{
  "n_layer": 10,
  "n_experts": 32,
  "d_shared_expert": 256,
  "norm": "rmsnorm",
  "tie_embeddings": false,
  "optimizer": "muon_variant",
  "beta1": 0.9,
  "batch_tokens": 65536
}
Below are experts of layer 3 (counted from 0) of a mixture-of-experts language model. Rows are named router (the router's row for the expert), gate (a neuron's input weights, with its number), up (a neuron's input weights, with its number), down (a neuron's output weights, with its number) and show model dimensions 0-95. Each number is 500 + 40 x the weight over its row's rms, rounded and kept within 0 to 999. Numbers have three digits each.
Before each expert's rows: "raises" lists some tokens whose logits its average output raises strongly, later layers aside; "comes after" lists some tokens at least twice as common just before its tokens as in all text. This comes from a sample of Wikipedia text that the model never trained on. Tokens count by the router's weight.

# expert 11
raises: ",", ".", " and", "-", "\n", " ("
comes after: " (", " in", "|", ",", "–", "In"
router:506483586474517492518460500533604539491479482467498570522559527435447482468490441558470528399416591529434500445463474413500477478471468572568486466511495513512449446546539394446497477522459515507462455508518442513468527483500489477533513475471515414517523512509539449493561457515492530508
gate0:538538555467487524451533489504459410485476469538487503478457450507485486514470473484516478515493508453526512501513516495515525458586494534474580450511475567546517553473477493507488503485476487436523529500523516626474499474518530533440472540425500545437459481503562514485569503513476528480
up0:522507522498465579488460502481503516487526498542473465519487463542487483494514442475538472496498558490572528457467492470463503511583505508499530525565472502586507523470556450496443554497534451480474496487517527520465559501403532576451470471502436512493532553575507471502588489538509557501
down0:501434454500438567554477469514562515576423442464406538476481503480451481540507532542519507507562542549488430534479507486437547460461536517491510514510555492463503531558524565527565515434466444511520495499477451492541525547531472524498555444526520436547505464473533479454466503452539482543

# expert 21
raises: ".", " that", ",", " the", " in", " to"
comes after: " |", "N", "°", " km", " 2002", "S"
router:511469527506447507566460503530490507525556489464531479507610500455492480467473460489484515532491480555399485511508484513506455427457573497532418501520491467503457465512505494478505490488449474465478501467414519547604466524556497477503475622466522496502448462493523423485417554529498567529
gate0:523412521498491428496560514527461496500498560502549564478512482588465475477513487480515489459516505455567481458487465496508517467497530500463531505484553528518487572481455481529522496473467586548506498480407488519457490500506524515403503445452474536519465443497564436477457543539524509459
up0:533483551489479544551575521529447567531503458471557493448503499555476424459556420420530507484472552489533476441509383447488475473494483471414511513540509457440503517490510471517475472479526518539527471471413523531465492475531527472438476479494527477534505475542554513524502521470497491479
down0:530514537503486437476472511418397466442514432413502507476518485541544476519507459494547492469540559497529447529537519464456481473520512503475481481494479496444483558553432526551521468435470514448458470469573596494408462591499492537449525529542495516552466514539583544519494550503551550501

# expert 31
raises: ",", " and", ".", " (", "\n", " in"
comes after: " the", " The", " A", " that", "The", " O"
router:539461492491502399472514534502543554530500456529479537529541455502407491480536497458501492502478504506434441471482557471500513491461518432597495507546481428472452521526484493489573465385439448482485455498447493536511552392515518546536440514446522544489515471572551484465474439518473501539
gate0:475466521482529454509559531506489507472508423487504502487541358526537494464481544591496512474501502526398451438575546503512522473477500377498448481520489521514478493477524520426471480486466505513470534498486556507510504436564499496497526519540520508467480571455531572436494517489419511497
up0:516418557446558458440532564484513542511534421506486470480500436512523504487493465508473465490485473469446468442537516494587504515479509452517454468488577542467465560474494593477526466458428513579489535481509563556465538453509510530497581434546522545406523549510508585455472488489457508462
down0:440491507477499481449458485504489523472531423472459455499456536512489511460513486443542573473554487553486614473512435437499552461427539482502502491444499537450553494451491500523549504513486527519509494570558373582576522496472503489467495468506456559531448473468456524535481534475492531541

# expert 7
raises: "-", ",", ".", " (", " and", " to"
comes after: ".", " |", "–", ";", " (", ":"
router:474460561458511469515538499490501515426519460509596484461510538511427452477512480563405476491525512559383503460476546458536464476482531549464450498504469508549478442535489503476517507470492506496481524482485513504534537468458513486490497583452480438490497524493519448506462509548519490480
gate0:503542440472509550537531548513495538535493576506491501462464546509432494478468562448525412537437527476519517534527533523516523544444548482496519507509478465501502449535532488456493505414438505461464458490596490533557511524513544462527504515475489581514505457498484437518416520492461522465
up0:520563500483553474551510454483465498514485517512496463466538481592487510524471505465471424503483441508472460491558516489523545535499489503454487486459506554505500487520595507528537539480497503536467524448535462508548539543467421504540505477521488550537539501498434431478522484502510496515
down0:496541452438468515504468458500505429467562517527492421501485453528478491443496523527481474481538522491573528493555490437426471549475555419508493599502478524518501537574494489501510644534458434540546502507508550471532485479547542516495512536461435518519524495491585477441466516396593506489

# expert 13
raises: "\n", " In", " They", "In", " These", " This"
comes after: "\n", ".", "==", " ==", " U", " 1"
router:575456500541538513525398506493527570520563522449515512495477502457517496514458561499496469498506582467460494547469513496594457500507492481457489494505503545492529423492535498479511478455383478519523469442385499579490451442460474519499491549543475487507453465536513471508437467535433567533
gate0:470486521458451448557472504523529533483512475432562530565471455489471456488530529533506460475550534505530448478511503451561542481489498526495532466559532509443522523471431530479507513531528442515565586557460458475546534487444487535517596486522526541549521537511463409548488471533467517498
up0:488484519463466479520455545531493487451495525487534447517462506514462423503569586512465427500532541523490480484502486494536489543470467529528578435512499530464468557497457515529473520566487440592542560495485522541506523538430507517493600466508516489544532542497498429519500456558502512500
down0:518526502523500500502480454464468513539545478610500492464459565505531543564540487455430476524483478532489512540520534535482497533471483531547503546505467473543509459506490496499510504503541439480574507510548603516507508567444436532525504511498523486517541510549526549489479471528563539515

# expert 27
raises: ",", " and", ".", " (", "-", " in"
comes after: " the", "-", " a", " for", " The", " its"
router:486556515481479473548482451506486580500550519498527544515482521438464413524455565595494449474519586520513506496526450541461562457458547498467501405548499483538451459486619415453510516470466442496479497464489514500538581550541474489502506496558559462509483476450529513525477564497520556465
gate0:516519575461572491547488482492462513537499520433522468506442445529453553534477530455492530494483506465546442555514518449507553486496456457459529536479504461505480439476403552487445454545495498479442566531485545480458528494565458548497476491547519513441520519516482515495520524507446551583
up0:502461597446526473493483506470425505560498542459485529506511489492480480520495513459480549476464468458533447545448515478549514460483469468501517530464445491571501413495507510493471468483426520484479450501433503498452533442522465520480519523543541553507502501513495511563501544533536572638
down0:574457554555482581510450455506438483441505464493503491555537474494507523516465495453512503502508524483473467551510407497456493565462508456486487490471545494473426498478494560512504545558539502477411545472566547499541476458480482491510447419429552525490534590547441516501561473475474495520

# expert 26
raises: "\n", " a", " in", ",", " at", "."
comes after: " was", " is", " were", " be", " It", " it"
router:511530498492439499546548517503523498539548493488485477473510483447476507472478507494477470448525515506521473488560521429528518519428591520599466496514548425525480487522495483414510486477452438464457435494453513558570575482504464502511509542529480516499471483541555485485514521547476493531
gate0:473483481466496467434527448517476539499489446479474559480522492478528547436445535523486527552468509500424529567479449510490484546512566577494503467476566508513440503499477533459541492418449455518512422444475495538418510500471474536499450525556500540548523542537477487538454519382458512527
up0:503503465490535474479522428567479571480456473504445508491509525535499537476479578498467438498491499478462517523567425435511487475542515547541529503484520461525486511526495515476497519425463491555508517499512462503454502517506479509463474508462472502548471506491489341546515548440501520471
down0:478465437429475524470469487473454430551523526585534514494496479501443487448557473440568519549568500510452500521591480522429518545489544489469557538450467536412565515475535525435486497547582514452512504500530457481450507429519460489512530530522552512475498527467480569455437475503517541538

# expert 14
raises: "\n", ".", ",", " (", " in", " on"
comes after: " ", ")", " 0", "%", " 1", " —"
router:469465487491506476472445494473507530481505439532506481448509521446481445528482453486491503498485514500532486572489507506538527437480557471515541501521463465577499391552484518421497477481467485472504489444470496542474495465574527488508474453508482470413495485542497444493521480495440553564
gate0:543464420525491457461514555532462465427472459491542430512573462443440494532499528495527481520507561550476485460490474586591551550502492492513531508575551508483551508433496474519534541489430521450533581520518516596487425484521480472484508474446552522442503580532458546434472512504483526570
up0:529468404485501506453529586508491447463470469464514454514579584437450475532525512428557466559540470570446522457523475548581568535566512487497525524565495508531532513451521489498570499475444497484501523530505540575476408495513510496433502479456575524444501583540499543468541516490455504571
down0:459435486541602532535466551475440466509520479499520518561509460446474448596519491521505507422513460498508434488523514473506486500417519485453483451550502469454484514542562517507554496491506536556540483430556514507477479539511543510491509445555577459482567448449551513492507501508506559480

# expert 2
raises: ",", "-", ".", " and", " (", ":"
comes after: " the", " of", " his", " a", " The", "'s"
router:490485520486426499437499440492543475531553463453447560518520458531502546454504491569460423538484481495425494494491528423510443476426549550469496470529504537516437493525510478508643507501480466456488419472466493553456558554538573440541501507493501443492479508570558427548462514533417489464
gate0:447523490597498467471475531569490453537490451490467500581447509464489512512450452549477489498469491547454455490545512495496458454531538504497546564498517486440500509513567503467471555529501545479587486458548441536560457514489451406454519473461484442514457481563488448538417516541396423474
up0:458511438592521487483489532529474478531481409500432510545471551482406526526500509546454509474506461582427475463485543506502470423553517504534512557526452544467473481530503495611538552512466433447573508465565384489492454469518500481501523454414509460488454458548514519479466542484424447478
down0:527470490573440505465536554543438589555436535432467551496548508495437523478522529428517484539438471482549461504534508518544531517421531530472506519552496481558458484419542455545578471524553487465510536449614472473432524511500501496507445457518457494506490576552458524542459465498485517538

# expert 12
raises: "\n", " |", ","
comes after: "\n", ".", " also", "History", " career", " life"
router:549530597525472455486496532540491520412536441535525486506517461484394491503507520473432470515535516453470489509536481445534540547463543502511497427494483441544488522478526484472494494457478443495518514475494473537563509498453540532493458468456494489539480474567508472512512503521434543462
gate0:485518529558458512517529497481528507484450506456469427533499495502424557506545474469542500458442524568505561527554496491560493601432531451493515470507482503539424569489477521460499509521459444565532490470458487553444528498498474464487502477500490423486483482524528465502534514440521582456
up0:551491617529469500528486554487500514538482490442458466551515519485528553519502535502534474491499534534430570510479423553552510561438503461496501531550516519533467526536441492436530536538480541545468449471507482520479520531531518503532465536490524551463448460571555488541483474465485529475
down0:441508510513515476480483459523517539489413538429566565433485535518478519482478558507522475466526571543359446525435507495566492535472489523509544460498503442527449541484581532476513469509470526467503505518502435461504515554504479427539476510490518522516493486470498532485482511461460564434

# expert 10
raises: " and", " to", " a", " the", " |"
comes after: "\n", "\n ", " Al", " al", " co", " 2"
router:445552535512525452479471529583505524462543465530475567482521464503506555484482541558488474520489487551506511474505515494540554461538490463485438542548477498546506474438503450481537536457509435495493516477464460629568503457531508537498484489551531501481412481516500477486470552529478556505
gate0:524489568465491505524605497454616465539515474544459449515412456529558483482531526559514480426499491500456493453479452527552612560527489527540456514554472483474562475474493512549504482430496521524487466502506541456479525505560483466480527576459536460516494523479468453456539572515416494510
up0:552399621463495501503594455547526503531501487562470463515527437537567522456483505520557484418483431407452499516422453543476560416451518499534492517560486509575543491462518460476468461468494531491514471509501485472516460513461457413530495522517572420427429498473387580474518503509432478464
down0:477474483557492468515400493459472492469482488469486481518464509441524464496446520429545530486510495494484584503489514449484441423487472473524521518464456514553541462423518461521496524487523469439465594537576522408475518518488493497548562494575573513521467521450500504534470478454510391486

# expert 22
raises: ".", ",", "\n", " \""
comes after: " and", " of", " or", " to", " &", " with"
router:573412476581494487626542500468575542491501522567543566522532444485395476521509548480490464503490527528463511429499471508519499444460524479530546492485568526488515449515488481436582624506479485516472423537464538507431411518535457499497505478509588520476460503526573440482531491562471575453
gate0:479493464576468427504462508501503542449508536585550509541481463462554519565502506463491525476490559582528521502482544553475434470519532562426570477494473433431514484448552550434552465522470506468513515506560501452514446569480492457468473462493517557515545495522536481552476490520503525541
up0:515468482540421403499513519486510512477548545563531516465475451447499490564517472419499575451547549591508511507507553526524440530548500557469557497491406441478482508448461505394479531574509522496501511456532520470475429543527531498459426484506434523479550490531492487547482527541451526509
down0:471530507487414485448498563445519490560535555552470532459513519481487486500494575500485453469501469490523464514523433526450480548453528435588415423562554593520463480511481553487454502494500445526471461508561574505532475474519530490424490585498537447505431514451476476545512448543472438461

# expert 6
raises: ",", " and", ".", " in", " of", "-"
comes after: "==", " of", " and", "===", "'s", " for"
router:522570508528448468548522520531503521486561518481518541485486445435471513495454516580459460480528528525442479534541500419516547519473526534553524463555498470573452492516567429413561538529443475524508494407505515561510477429490466499459528468511524472470493520539513435505489475521477516500
gate0:550471517500510508483509446514453487486516474475453476495546538505473477507516567551498535508521555433418480484482477485486491483541653500475477492560534477504506485436522560424485506532527469502480467542393535442544503519529543395478575513550505511566521457474543488553503533575518562514
up0:513478515485539411528513505446473460421534503491487489481476520481518481437494553539480529483490582478447520482475432442502469543566579482487436533526526443488527521491467527459476507486472451498514516467446547530545548552551578399479571525568462491540514480441513460545495528528483567525
down0:502461498522490560510475497547447460504580498514471484467475453441470484560463473556535467481554484466456486419442474489473556610487525503459493496503503438512510503453522547579487404505467449594478507528435506459541530506470595461509463508495489512474531482454463475486504376472509461544